From a checkpoint of a small mixture-of-experts model trained on Wikipedia.
Experts: 12 experts in each of 10 layers, a softmax router.
Below are experts of layer 7 (counted from 0) of a mixture-of-experts language model. Rows are named router (the router's row for the expert), down (a neuron's output weights, with its number) and show model dimensions 0-255. Each number is 50 + 12 x the weight over its row's rms, rounded and kept within 0 to 99.
Before each expert's rows: "comes before" lists some tokens at least twice as common just after its tokens as in all text. This comes from a sample of Wikipedia text that the model never trained on. Tokens count by the router's weight.

# expert 2
comes before: "\n", " ", " 0", " 1", " 2", " 3"
router:48 53 50 57 35 49 58 65 52 31 48 77 46 54 40 46 48 54 64 48 39 44 67 56 58 55 67 56 49 60 40 59 44 47 46 40 49 40 49 38 39 24 46 49 47 48 57 47 53 28 31 57 49 48 48 34 39 58 47 60 63 68 46 45 52 58 49 54 67 40 55 53 63 56 51 45 56 46 58 40 65 70 58 64 62 33 66 55 51 41 41 65 47 59 27 54 83 31 37 56 40 44 62 50 29 79 66 61 44 86 46 45 55 44 28 44 42 53 68 47 64 49 51 60 51 56 34 60 28 24 54 38 61 65 38 38 38 53 37 59 53 54 76 43 51 37 46 68 56 52 26 46 29 58 68 52 72 46 59 32 46 56 45 65 52 65 55 48 52 48 80 46 62 56 31 63 34 71 44 37 37 31 40 61 38 55 53 43 58 26 52 69 49 50 36 64 40 47 47 64 60 39 59 40 42 62 58 40 45 42 29 48 44 75 65 41 35 60 53 44 62 52 51 48 65 42 53 39 32 52 60 70 39 71 29 59 24 47 41 49 65 54 53 23 48 45 49 41 66 58 58 57 53 28 68 52
down0:39 61 58 54 37 48 48 58 19 45 30 41 50 51 48 50 55 61 63 76 30 60 57 48 50 34 42 42 39 47 57 38 43 44 58 39 56 26 39 61 45 40 25 58 44 43 54 71 48 41 57 62 39 42 45 63 39 61 74 50 47 60 33 47 47 67 41 43 56 43 57 54 33 62 60 42 63 58 77 38 65 51 60 48 58 54 54 46 51 47 55 58 56 26 21 38 58 66 60 51 39 39 53 51 53 45 44 49 54 47 46 52 68 62 53 76 48 48 58 45 37 35 68 57 41 67 61 49 70 56 43 41 48 40 73 49 59 28 40 40 59 51 56 55 65 36 27 32 66 29 45 53 47 72 56 64 53 59 13 38 32 50 82 48 59 46 55 39 24 56 34 67 26 42 64 42 55 54 57 49 35 46 52 59 58 62 54 59 40 45 54 39 30 67 50 57 58 48 47 56 38 65 50 48 66 70 58 39 50 55 57 51 63 31 51 37 31 48 32 40 50 42 39 50 62 44 61 44 66 41 39 53 67 49 44 65 59 63 54 50 79 47 26 81 53 38 45 66 29 46 37 64 61 54 44 58
down1:45 42 59 47 51 51 43 54 42 59 41 54 49 35 66 47 50 48 43 38 45 56 50 57 59 46 69 31 40 34 44 48 59 61 38 41 42 54 27 43 64 27 59 24 70 65 33 44 55 66 40 64 41 37 63 44 35 58 52 74 58 41 60 43 49 69 50 50 49 26 35 26 39 52 42 36 72 52 57 41 50 51 56 43 49 55 64 57 49 38 40 28 44 58 49 51 52 46 52 30 54 43 45 71 56 36 53 56 37 76 49 38 54 73 48 42 53 52 48 47 67 26 50 64 69 35 50 82 42 57 37 46 38 38 58 41 43 30 51 57 53 50 38 57 27 52 51 54 39 63 57 41 69 60 53 43 67 46 51 35 50 66 53 81 37 53 73 38 62 34 51 31 60 55 58 65 82 52 54 48 49 74 60 38 53 57 35 52 47 51 50 63 40 20 19 47 45 60 56 53 48 40 38 42 39 49 46 48 52 23 39 44 71 55 52 73 46 46 55 46 67 53 46 66 32 38 63 53 59 52 78 46 63 62 60 48 60 35 66 51 49 48 40 49 66 49 32 50 48 40 66 33 39 24 53 30
down2:69 47 41 47 43 63 41 46 41 57 47 73 32 71 32 42 53 40 45 55 69 38 41 64 24 70 75 35 58 63 51 71 47 67 49 52 29 66 55 61 55 37 39 66 37 51 46 45 54 46 31 38 50 46 56 49 63 50 50 58 32 55 52 68 59 43 32 31 58 63 55 55 45 65 54 69 71 64 46 53 51 58 59 49 32 44 46 45 52 55 62 49 55 35 53 47 16 56 42 58 47 60 48 59 71 41 40 53 48 64 26 70 39 34 53 51 70 51 76 39 54 55 43 32 49 80 43 60 38 27 52 45 46 51 61 49 64 37 55 43 44 61 46 58 56 43 51 50 58 45 78 61 40 50 51 38 62 44 49 75 68 51 38 55 36 54 65 56 57 68 65 53 60 44 47 45 48 38 31 70 52 27 49 55 51 74 53 45 61 46 59 39 38 29 62 44 44 62 61 29 66 64 40 56 70 59 26 38 41 68 31 41 57 37 61 63 38 50 43 54 73 69 46 57 55 60 47 45 55 77 59 52 64 48 51 62 71 57 45 58 59 39 41 51 47 52 40 55 59 50 53 36 25 74 63 44
down3:53 61 38 75 47 81 72 66 29 43 64 53 34 37 61 54 58 45 63 37 46 48 31 28 49 34 33 51 60 43 45 36 23 56 47 61 55 66 33 70 33 62 48 54 60 73 58 61 57 44 48 52 32 78 33 48 50 39 49 44 67 66 31 63 50 32 49 45 24 45 57 52 49 53 48 59 68 44 63 39 48 71 68 34 57 69 53 46 40 54 23 54 57 50 47 45 56 21 42 64 42 54 25 37 63 37 47 28 43 38 51 61 74 65 51 37 67 49 33 64 38 62 65 73 45 55 63 58 63 44 31 46 73 52 42 38 41 53 49 54 48 52 68 43 49 39 65 58 52 58 59 55 55 48 27 41 69 43 51 52 59 63 43 36 45 65 35 44 61 64 55 39 41 40 41 53 62 53 56 64 55 58 45 42 40 48 54 55 55 44 55 66 55 48 52 36 47 50 48 40 73 41 37 64 38 45 59 31 55 52 63 35 47 35 48 58 69 68 54 42 58 33 46 62 34 29 45 50 48 48 51 63 39 58 34 61 26 65 62 37 55 24 39 42 61 48 42 63 62 54 48 57 60 54 54 56
down4:46 37 40 71 56 43 67 49 37 60 49 63 59 40 53 43 48 53 52 40 47 66 59 46 46 00 72 56 48 43 41 44 77 49 55 66 45 55 78 49 43 49 47 49 34 56 58 55 41 45 45 42 53 65 63 55 68 50 55 44 54 69 39 63 56 67 40 66 66 62 62 40 71 41 49 59 59 20 58 56 70 46 71 40 65 40 46 54 51 64 67 37 60 60 42 49 59 64 57 33 52 56 69 67 45 56 61 67 48 18 42 35 56 42 31 32 70 71 50 67 50 34 63 44 51 50 28 51 62 74 44 67 47 40 53 63 45 51 46 48 52 53 62 44 43 35 58 33 67 53 47 36 50 46 63 51 57 21 57 53 44 41 56 42 30 53 53 52 43 69 39 53 79 63 62 43 38 50 56 53 24 76 51 53 43 59 48 62 31 38 46 55 32 60 60 46 47 51 56 65 60 65 36 65 38 65 54 68 51 42 54 50 68 46 54 43 59 59 48 47 43 54 61 41 38 57 58 35 55 38 61 50 44 47 60 33 36 43 55 63 48 51 49 47 33 75 62 41 53 38 52 58 52 63 64 43
down5:57 46 62 51 33 49 33 57 61 49 58 52 46 47 67 56 55 56 66 42 39 37 55 42 55 14 64 61 56 72 46 36 52 40 41 45 55 72 47 41 53 67 65 51 49 38 33 32 45 45 56 44 34 35 36 53 56 41 51 53 45 60 41 44 35 57 50 74 64 44 56 64 29 59 58 35 56 38 51 41 59 44 43 70 47 35 71 62 51 45 56 25 41 63 48 40 28 39 41 40 59 52 51 56 43 26 38 27 47 00 21 61 41 60 50 44 59 58 64 61 63 47 45 67 26 57 38 48 65 37 61 69 50 35 42 54 34 57 56 68 30 49 49 34 41 59 61 58 30 32 69 59 54 66 69 24 38 43 68 50 57 52 58 51 43 63 53 52 35 49 40 55 37 30 57 51 37 45 49 50 50 23 53 58 53 47 59 56 34 49 66 65 64 69 45 54 45 44 49 44 70 60 52 47 58 45 51 49 54 33 50 52 45 22 70 57 47 74 53 44 33 58 49 51 67 46 59 67 63 58 45 64 40 54 44 36 51 59 36 51 52 43 41 52 50 72 54 50 38 42 47 56 62 35 47 29
down6:56 62 57 64 55 50 55 46 45 64 31 44 28 76 54 43 70 47 53 59 45 22 73 81 51 57 37 52 48 62 50 61 50 32 39 42 57 50 62 49 68 65 55 47 48 35 37 62 60 45 57 36 48 59 34 45 44 58 41 49 55 48 40 58 59 45 53 53 57 51 60 47 51 51 74 40 28 56 44 70 53 43 39 62 58 74 62 54 37 35 56 45 44 43 34 37 60 66 66 33 72 56 53 61 57 66 65 37 28 66 60 50 37 47 53 42 27 50 54 55 49 46 41 61 61 53 43 28 51 57 52 61 56 45 66 43 59 60 32 61 38 59 57 51 56 68 48 45 56 88 39 63 36 39 50 51 45 45 57 50 40 65 62 71 54 54 60 44 38 58 37 28 72 56 56 57 30 70 45 67 38 37 34 47 64 55 77 47 35 54 30 31 49 56 37 26 35 68 52 51 61 33 75 54 47 44 60 50 67 41 32 57 62 48 56 42 53 64 43 53 63 48 61 55 64 42 52 57 53 72 45 32 59 57 19 36 30 36 40 61 61 44 26 61 40 39 36 65 58 52 54 55 67 55 55 46
down7:49 61 55 54 39 73 47 46 24 49 25 52 43 44 42 37 78 31 58 37 64 35 70 55 50 38 45 65 45 62 45 36 37 50 51 60 81 68 51 24 43 54 48 55 39 52 50 48 59 50 68 46 45 57 44 76 34 36 54 48 42 42 62 36 65 50 28 50 52 37 38 23 54 39 59 51 52 37 29 44 50 49 25 50 49 54 50 52 60 46 50 45 43 51 44 55 59 42 12 62 67 45 61 56 52 58 35 46 50 61 68 48 87 71 44 63 54 44 57 48 49 46 55 52 49 61 50 23 47 61 62 36 69 71 39 60 51 61 72 51 58 58 31 47 52 42 50 55 59 38 71 63 48 31 42 41 29 67 40 53 58 41 53 53 53 51 36 61 40 57 39 43 36 33 61 41 36 46 83 52 56 71 39 44 43 47 29 61 34 47 58 53 53 37 35 28 45 59 61 37 45 60 34 35 45 59 62 50 51 59 30 71 68 46 58 56 52 33 55 47 52 45 50 57 43 69 41 42 30 34 49 39 60 46 47 36 44 60 57 41 58 37 46 57 49 25 59 32 50 57 45 35 53 44 45 28

# expert 1
comes before: "\n", " The", " In", " He", " It", "The"
router:42 47 42 45 59 45 31 43 67 51 51 75 33 77 55 34 43 55 51 59 51 41 44 52 56 42 56 79 53 44 61 49 57 56 44 30 47 59 61 48 58 36 60 55 47 46 44 16 58 58 43 54 46 44 56 48 43 53 40 42 41 57 42 74 46 81 51 52 39 41 41 47 41 67 54 43 46 77 30 46 58 42 62 50 52 41 48 44 40 48 64 43 56 44 40 59 32 48 68 62 72 51 55 59 54 43 39 61 50 83 48 41 51 55 78 79 51 59 46 38 40 51 29 47 61 65 56 54 61 67 44 24 62 40 41 50 52 36 66 71 43 64 49 34 70 66 54 35 45 66 42 60 45 50 56 49 45 54 51 39 52 56 56 52 34 43 54 34 48 51 43 31 64 57 56 57 72 45 74 23 42 55 38 59 82 35 47 50 29 35 54 27 55 48 27 74 48 58 46 75 46 79 46 58 54 46 39 55 23 59 48 54 34 47 58 51 59 54 49 62 55 75 38 58 36 49 58 59 47 63 67 47 29 23 53 59 51 26 58 41 47 42 46 52 54 51 55 45 47 44 45 35 51 39 64 36
down0:50 48 43 48 42 56 39 65 45 37 57 43 37 53 59 65 48 49 42 66 68 52 45 43 72 99 63 59 46 50 41 54 30 57 40 53 69 58 66 58 46 38 49 57 54 52 52 57 41 60 48 45 56 68 51 44 46 47 61 55 43 45 48 64 46 53 32 27 42 55 64 51 25 73 57 33 47 51 30 63 49 46 38 51 53 66 65 37 64 46 52 36 49 46 50 54 55 68 46 51 58 41 44 54 61 34 72 46 46 90 41 57 45 37 54 69 36 67 64 59 45 60 72 52 55 32 42 59 58 56 44 42 33 50 44 55 78 71 43 42 58 75 48 48 34 60 65 36 51 50 50 57 46 60 24 49 40 56 66 47 39 51 43 44 45 36 29 38 54 28 59 52 62 50 63 43 70 50 51 41 59 49 53 41 76 67 48 62 23 49 41 58 72 55 46 61 37 43 60 66 74 39 37 48 30 33 58 66 50 43 76 53 39 36 40 63 48 54 55 47 42 60 61 50 34 42 38 54 56 52 65 39 61 51 58 55 59 66 38 43 40 50 35 54 37 52 46 37 45 57 33 45 54 48 23 36
down1:50 41 22 56 27 37 78 29 48 57 54 36 62 61 62 44 60 35 42 44 42 67 35 57 42 47 66 66 56 44 42 69 50 65 52 51 67 52 71 46 39 44 59 49 51 43 43 57 46 38 40 52 62 74 67 53 59 45 58 53 39 42 47 53 45 13 48 59 64 43 61 46 54 24 61 59 40 53 43 64 44 89 46 73 43 46 33 74 28 33 51 35 47 48 49 68 39 57 48 51 46 39 52 33 72 52 43 50 38 51 61 50 46 58 66 46 51 49 19 45 58 28 59 25 32 49 51 45 54 35 48 54 48 40 73 77 45 50 65 26 53 27 60 58 48 46 49 60 60 46 58 61 50 34 60 48 44 38 42 36 61 32 48 49 43 44 28 26 51 65 52 39 52 54 57 48 74 35 32 45 40 46 64 38 35 68 48 45 50 52 25 47 63 34 50 50 65 55 44 52 59 47 32 52 56 31 56 60 69 40 58 61 40 45 47 47 26 54 51 55 33 56 55 50 57 57 53 35 45 37 48 55 64 39 64 34 52 51 65 60 58 55 45 65 46 41 47 39 60 43 29 53 45 54 77 51
down2:53 50 50 56 44 43 25 36 35 51 35 48 53 40 39 52 54 43 46 29 38 57 17 59 53 46 43 81 48 37 45 36 60 38 68 41 40 47 49 43 49 41 36 37 49 56 48 38 37 46 42 50 59 37 62 50 52 58 74 52 41 43 44 50 51 45 58 28 44 27 46 48 45 39 50 43 57 40 58 41 43 33 48 63 67 25 56 47 53 24 59 54 63 54 66 45 27 51 22 49 49 38 49 41 57 52 46 58 36 20 51 36 47 59 45 65 66 49 62 52 66 46 29 62 50 54 74 60 66 36 45 30 61 24 38 39 43 49 55 70 51 72 45 51 51 68 67 45 61 51 66 53 51 41 48 44 57 66 75 46 54 55 48 54 46 52 54 46 37 64 49 34 31 48 41 56 36 34 47 74 22 46 55 20 65 55 53 49 44 41 35 51 62 58 48 45 32 61 53 54 68 45 53 66 36 24 53 30 32 40 39 49 27 49 21 63 67 47 54 72 58 68 41 60 33 38 57 33 42 49 46 60 37 38 58 51 40 48 58 43 71 54 36 63 49 62 56 33 66 55 49 51 54 36 42 45
down3:47 46 65 48 37 33 58 51 61 59 42 46 40 59 24 69 55 42 47 47 47 58 38 53 61 37 53 48 64 46 59 52 49 60 43 50 48 27 40 65 64 54 82 63 54 52 62 20 32 25 36 38 40 65 45 51 46 47 51 38 43 51 37 47 71 54 52 32 58 24 29 50 55 51 22 50 51 48 45 47 73 42 46 51 55 39 36 39 46 52 43 26 68 80 27 32 40 57 48 31 35 28 55 50 56 37 36 32 47 26 42 56 35 57 26 55 47 58 48 42 35 35 52 49 66 59 53 55 46 56 57 53 36 62 18 60 48 66 43 49 51 23 45 40 58 25 45 52 71 48 44 55 52 38 51 56 48 41 44 54 52 53 49 51 45 67 55 29 74 56 52 65 53 60 50 52 34 29 49 62 53 57 68 60 18 31 58 44 33 63 50 50 52 46 47 60 39 72 38 44 53 49 44 53 31 51 56 23 59 73 61 37 70 49 62 52 51 54 50 42 40 57 62 53 48 44 30 40 59 38 54 39 69 42 33 62 44 43 59 55 60 67 39 49 75 57 46 46 48 49 38 30 48 44 52 43
down4:43 41 55 48 58 26 50 60 46 70 72 51 58 29 33 53 54 36 47 54 77 56 33 66 37 00 40 56 46 30 56 45 52 51 87 65 55 47 49 42 51 51 39 52 32 45 31 53 31 52 72 43 28 46 51 51 64 48 65 55 43 52 54 39 54 34 41 56 48 51 47 49 32 54 66 51 65 47 57 49 48 57 66 78 48 43 42 52 49 41 55 57 42 48 68 55 47 29 41 32 30 42 41 68 49 46 41 31 47 49 55 57 50 47 45 34 51 52 59 67 45 48 42 20 62 39 53 50 57 52 45 71 43 53 52 60 71 55 54 52 45 74 36 30 34 39 54 31 46 44 54 49 29 40 53 54 39 29 46 46 37 42 70 42 47 58 64 57 52 70 60 61 39 42 35 52 47 58 45 43 65 51 70 46 47 68 56 44 46 29 54 44 39 64 41 62 46 44 68 55 37 41 75 42 49 28 66 35 77 45 63 49 59 55 57 56 39 56 50 43 53 42 59 40 65 61 53 59 51 45 53 32 56 48 42 70 38 48 43 45 46 54 65 48 50 37 73 57 28 45 47 42 35 49 31 67
down5:58 56 39 61 83 50 47 86 41 39 64 37 54 57 77 50 38 55 45 39 41 47 35 65 55 54 39 60 50 71 48 47 40 67 47 59 74 42 54 49 62 38 53 47 83 41 53 68 74 64 52 61 66 55 39 45 46 66 37 28 62 49 54 47 34 34 59 37 62 61 26 41 52 67 44 33 40 52 65 43 52 46 56 67 68 52 55 43 48 40 53 70 63 54 58 76 37 32 58 39 48 33 54 58 57 59 33 50 34 90 47 35 40 54 53 57 53 52 50 45 48 52 78 57 45 50 48 30 64 48 53 66 41 39 52 63 59 53 56 55 53 72 52 43 28 47 49 64 66 32 40 58 69 56 65 62 23 58 52 64 65 86 54 52 45 39 50 54 61 61 60 58 58 47 34 54 45 56 48 43 42 51 54 48 81 49 44 34 70 64 43 58 52 52 57 40 63 44 41 57 43 60 22 52 43 42 39 37 42 49 62 37 64 64 54 49 43 69 68 57 42 38 34 49 61 49 49 48 41 51 57 59 58 36 43 47 52 56 52 47 48 51 65 33 56 59 42 59 57 43 40 72 65 48 32 53
down6:59 35 54 60 34 37 55 54 51 44 44 39 34 50 33 26 47 65 57 33 51 60 54 54 49 60 46 44 60 51 52 51 45 53 53 64 44 38 63 59 58 48 59 58 67 52 26 54 60 50 39 54 70 46 50 67 53 50 48 56 35 54 55 58 26 55 65 56 45 58 55 48 32 51 58 47 73 55 60 44 37 45 51 75 39 51 53 55 39 59 55 26 48 41 62 62 46 51 40 44 68 57 44 42 37 55 29 49 54 78 45 51 53 18 37 66 52 38 52 52 33 56 48 46 51 48 43 55 42 53 41 40 44 50 49 35 59 64 62 61 48 43 43 62 77 63 67 48 61 55 52 55 63 45 38 64 59 55 36 58 59 57 35 66 57 34 29 20 59 33 24 51 42 36 57 54 56 52 48 59 50 42 45 60 40 61 43 64 57 22 55 57 47 51 23 55 70 55 77 70 37 44 62 19 58 42 37 27 62 61 58 55 32 72 46 63 42 60 77 48 52 68 62 43 69 57 60 48 51 31 67 60 51 49 51 64 38 20 40 61 71 42 53 44 66 63 58 36 32 33 48 59 46 59 18 67
down7:67 43 57 30 57 21 41 58 65 50 57 38 66 52 47 66 35 51 41 47 41 48 17 69 28 69 38 59 49 48 49 41 56 63 57 46 36 17 76 74 62 43 52 60 56 22 25 14 46 63 41 45 54 81 51 45 34 65 29 50 59 51 55 46 44 58 68 48 24 53 42 60 48 56 56 67 36 56 23 52 71 43 56 48 26 46 43 45 54 67 70 42 44 56 42 54 44 55 41 50 71 69 56 39 46 53 48 49 46 43 39 45 35 46 58 54 25 64 47 50 63 55 57 34 56 43 42 36 29 52 51 48 63 55 27 41 56 61 54 49 59 53 62 35 49 73 44 59 54 64 46 55 52 70 52 61 55 63 48 56 61 67 62 56 65 47 52 72 53 52 59 47 41 44 57 72 54 57 42 38 49 52 64 77 56 52 53 39 29 64 53 41 59 46 53 36 66 51 35 58 55 43 42 68 55 39 43 48 65 39 59 45 36 54 57 74 48 52 39 41 66 56 64 46 51 45 47 34 54 68 53 38 26 53 44 40 50 62 36 46 64 43 48 57 56 33 71 35 43 41 43 42 52 52 51 65

# expert 9
comes before: " of", " and", " in", " for", " to", "."
router:53 50 57 40 31 77 43 46 46 49 46 42 52 60 46 65 51 56 47 53 55 41 55 49 38 24 61 28 53 54 75 53 54 54 57 66 38 45 54 46 62 24 32 51 44 75 58 84 55 71 55 42 50 46 38 62 58 50 39 55 63 62 75 47 51 48 59 42 55 66 56 64 57 43 39 43 38 54 48 66 44 57 46 56 53 60 47 44 58 32 52 56 86 37 60 49 54 69 60 26 58 52 59 61 68 47 51 37 58 22 48 71 58 59 57 40 38 43 42 63 68 47 52 57 60 67 43 44 53 42 52 43 60 21 63 52 38 62 56 67 54 62 53 66 65 54 50 47 58 65 47 69 52 61 30 64 58 61 52 42 41 58 30 56 40 59 36 55 74 65 61 22 46 41 65 38 26 54 63 65 60 47 62 66 25 27 50 48 41 53 34 44 33 60 79 40 56 59 46 29 25 35 46 75 44 58 56 50 78 38 42 46 53 46 45 43 63 32 46 42 63 45 64 65 55 57 66 37 51 50 48 56 66 49 32 51 57 46 66 30 52 52 41 49 47 36 40 46 51 55 46 61 41 58 40 36
down0:43 60 56 63 58 57 56 35 59 38 56 50 68 71 56 49 52 74 64 50 54 50 45 55 48 73 49 53 42 39 44 55 43 43 54 58 68 58 33 59 67 57 33 49 59 70 51 32 54 30 52 34 46 33 40 32 78 64 47 57 68 25 44 49 47 57 65 58 60 62 61 37 58 44 67 55 52 55 66 43 44 36 56 56 58 59 58 57 48 64 46 53 40 55 55 54 57 56 43 67 40 48 42 76 78 72 53 49 53 59 47 37 64 71 41 46 36 17 77 57 70 48 62 44 47 46 57 46 55 43 45 51 41 44 61 48 39 38 66 45 70 42 37 68 56 51 47 59 43 62 63 47 50 36 56 56 62 70 40 51 64 67 64 86 40 47 64 35 37 53 29 46 55 64 45 65 43 48 46 46 37 35 46 36 32 56 73 43 57 34 61 65 63 45 65 54 45 35 41 45 65 55 60 48 67 48 57 42 50 54 53 55 54 53 54 64 35 68 68 85 47 47 39 49 46 45 71 68 30 64 44 42 33 57 42 53 62 37 42 56 52 47 51 45 59 28 31 45 57 48 77 83 50 56 45 65
down1:80 55 61 34 59 47 56 64 74 48 41 35 43 45 58 54 61 29 64 28 51 47 57 45 40 50 60 49 51 57 65 44 36 40 63 56 38 47 28 54 40 64 52 55 45 39 48 52 53 48 50 32 46 27 51 70 55 55 50 64 52 37 47 67 63 77 62 58 37 22 26 51 70 53 49 53 39 57 50 58 47 73 59 63 62 39 34 56 47 32 66 65 58 55 41 55 55 46 57 64 61 47 64 46 48 38 53 34 48 38 63 47 46 52 66 42 47 47 46 38 46 70 68 58 55 58 35 56 48 58 47 64 40 67 58 51 78 47 77 38 46 32 38 50 44 58 39 36 45 64 89 45 68 35 58 37 53 49 52 26 57 26 41 31 42 35 52 26 57 41 62 51 46 55 51 46 61 41 28 55 42 41 48 52 36 51 22 64 74 57 34 50 45 48 59 72 58 41 53 75 67 46 57 45 53 57 35 32 50 57 61 44 45 51 39 46 43 33 69 53 62 55 51 72 34 33 45 39 44 59 63 50 43 63 34 41 47 37 62 49 62 66 34 56 37 43 28 71 40 57 49 36 51 41 59 41
down2:34 56 46 64 53 26 56 56 57 41 62 34 57 55 49 55 49 36 44 43 57 38 40 49 27 35 35 47 28 68 34 54 54 39 42 33 63 47 52 84 59 73 41 70 49 60 42 65 53 42 67 51 33 48 38 35 51 55 61 52 43 62 36 54 57 46 40 36 58 41 38 45 56 36 48 20 36 54 53 51 55 66 56 51 52 34 46 74 63 77 38 41 56 56 61 52 42 69 65 65 58 56 21 53 41 49 56 35 66 32 56 63 54 43 41 41 58 57 42 46 47 39 46 51 49 52 44 47 42 50 51 55 63 30 60 40 44 56 44 57 34 45 39 74 48 42 40 57 32 48 55 21 54 50 51 46 55 42 28 37 37 28 75 73 50 32 54 52 48 61 48 47 53 44 49 33 57 41 55 35 40 42 43 56 53 47 48 66 32 45 50 65 54 56 23 48 39 61 46 52 44 44 51 33 41 57 55 62 49 75 43 42 47 96 56 68 83 48 65 41 62 51 56 47 45 48 64 52 62 34 65 40 62 52 65 33 44 46 54 61 75 35 52 44 55 71 52 52 23 41 46 65 54 41 67 40
down3:43 61 30 42 46 42 73 56 52 40 55 34 72 63 34 52 36 65 64 58 55 51 49 59 59 45 24 63 47 44 48 67 66 37 59 48 54 68 42 57 76 21 44 51 64 65 56 40 46 52 38 51 42 44 49 41 54 53 50 50 75 41 52 46 44 54 42 42 63 54 34 38 47 35 58 59 52 56 38 53 55 49 38 53 57 62 34 51 32 53 28 58 31 55 46 39 62 48 41 42 34 50 65 55 46 58 74 53 36 50 75 19 55 36 47 72 59 56 59 61 43 56 49 52 65 48 59 41 37 11 42 42 52 35 54 58 49 32 24 55 42 49 47 52 61 54 53 56 42 54 33 58 60 41 62 67 28 50 44 57 35 33 62 54 53 29 57 41 32 23 45 33 52 61 49 60 43 51 35 66 44 68 28 53 13 55 42 44 26 49 57 45 51 55 24 46 28 51 21 36 24 60 30 53 71 60 40 58 38 56 48 55 47 41 39 62 49 48 32 60 49 50 68 46 41 52 47 60 63 46 49 58 57 65 53 36 57 61 54 42 68 52 53 73 50 30 54 43 43 40 49 49 60 59 56 32
down4:37 55 55 49 40 60 55 59 63 51 61 68 55 67 40 67 35 68 51 68 60 68 58 55 36 41 63 24 46 51 31 30 72 36 61 51 64 36 53 69 37 43 40 51 48 44 39 73 40 57 55 75 44 64 51 71 56 71 56 43 37 59 49 68 33 60 60 64 50 69 52 50 37 59 54 43 53 71 73 70 61 48 57 33 62 55 34 55 27 13 62 47 61 36 42 49 55 63 51 58 63 31 25 60 56 45 58 39 40 56 38 47 53 47 63 49 39 50 58 45 58 53 70 52 57 52 51 71 63 34 50 52 42 59 44 47 41 37 44 48 51 55 68 74 59 37 44 61 47 82 62 45 76 52 68 43 40 58 30 50 52 44 48 50 65 40 56 61 36 51 53 35 66 77 54 47 66 38 61 40 41 52 72 44 53 65 58 32 28 49 58 58 55 39 40 54 28 51 69 46 41 56 51 37 49 44 53 39 42 44 41 60 58 47 39 51 45 42 30 58 55 23 58 52 39 51 48 69 52 69 59 61 54 66 57 47 37 39 51 60 21 61 44 44 45 54 50 42 71 64 42 35 62 54 43 49
down5:42 50 60 71 33 32 48 57 45 55 39 54 45 60 56 69 70 37 57 49 65 57 55 33 49 24 47 56 44 60 59 57 53 48 33 37 43 48 44 51 56 45 57 53 38 32 46 31 45 51 66 73 63 52 45 38 55 55 30 52 41 29 47 34 34 53 54 48 37 50 49 34 39 11 48 52 48 55 37 35 51 52 54 45 68 53 41 20 33 58 43 35 55 56 45 47 50 68 49 44 62 48 65 49 53 68 53 62 58 68 52 57 50 40 57 25 35 51 47 34 50 38 78 44 49 37 36 54 39 55 57 54 52 49 41 13 57 55 61 29 37 44 43 49 65 70 55 66 59 46 45 55 40 46 59 63 65 62 61 43 80 31 32 54 62 61 34 55 59 39 36 32 34 45 50 48 57 54 52 46 46 52 64 40 13 41 47 39 53 43 46 66 45 22 33 38 59 40 59 02 45 41 54 35 46 32 51 52 63 47 66 37 47 66 55 44 47 49 66 49 52 55 56 63 47 70 52 72 69 53 46 54 37 52 46 60 41 43 59 42 51 61 36 55 49 34 59 54 60 48 65 40 49 74 41 61
down6:56 49 53 27 55 45 34 32 42 62 47 64 54 34 56 42 68 42 65 62 58 55 57 48 26 30 81 41 34 48 56 61 44 62 39 46 62 49 65 42 32 61 55 35 67 61 53 40 55 51 59 54 70 37 50 63 31 38 52 55 52 38 36 53 48 48 50 50 48 40 52 47 46 35 29 44 50 73 53 45 46 38 40 84 51 67 53 44 42 54 53 65 64 44 48 46 71 42 59 66 64 56 66 48 52 57 44 65 57 16 78 50 44 50 63 64 30 47 23 42 50 57 29 47 39 72 57 44 73 58 44 47 52 63 37 73 35 52 70 57 55 53 47 49 47 64 46 49 46 56 45 33 74 45 65 46 69 50 33 76 26 46 45 50 46 42 57 52 49 58 42 47 59 62 48 65 29 35 62 42 49 50 62 32 59 35 39 36 57 69 45 49 44 58 42 77 63 39 26 45 57 56 59 51 39 40 31 38 56 35 65 35 48 61 73 52 56 59 75 49 30 31 45 62 38 70 54 45 56 41 38 62 50 52 49 46 52 61 50 53 42 53 46 62 50 51 57 53 69 59 22 49 46 52 57 28
down7:60 39 42 42 43 39 40 46 65 48 18 57 37 53 71 51 66 26 40 45 49 40 45 34 34 17 61 51 43 42 56 46 33 58 50 52 91 41 58 46 49 46 37 54 52 50 47 46 53 49 28 49 38 46 56 28 65 39 45 43 78 64 58 68 40 45 57 55 62 55 59 50 56 51 56 58 40 36 58 56 50 48 41 37 60 71 54 56 31 56 47 38 38 54 27 60 40 47 53 51 47 52 44 40 79 43 38 46 38 15 29 55 54 28 74 46 69 34 56 60 54 65 77 42 76 70 51 30 33 58 63 55 49 50 47 38 30 51 62 40 44 66 65 76 50 37 53 39 28 56 53 50 60 36 44 43 28 66 56 57 60 35 39 56 41 44 53 51 65 42 67 55 55 32 65 46 50 56 42 54 47 57 68 47 46 39 48 48 77 43 35 40 55 52 33 55 66 54 63 33 61 66 35 40 59 48 35 59 31 49 56 35 71 36 63 51 37 61 50 56 39 50 66 52 53 75 37 41 66 44 53 53 47 47 45 45 56 46 56 43 31 50 56 48 27 48 42 56 47 57 41 42 40 62 53 46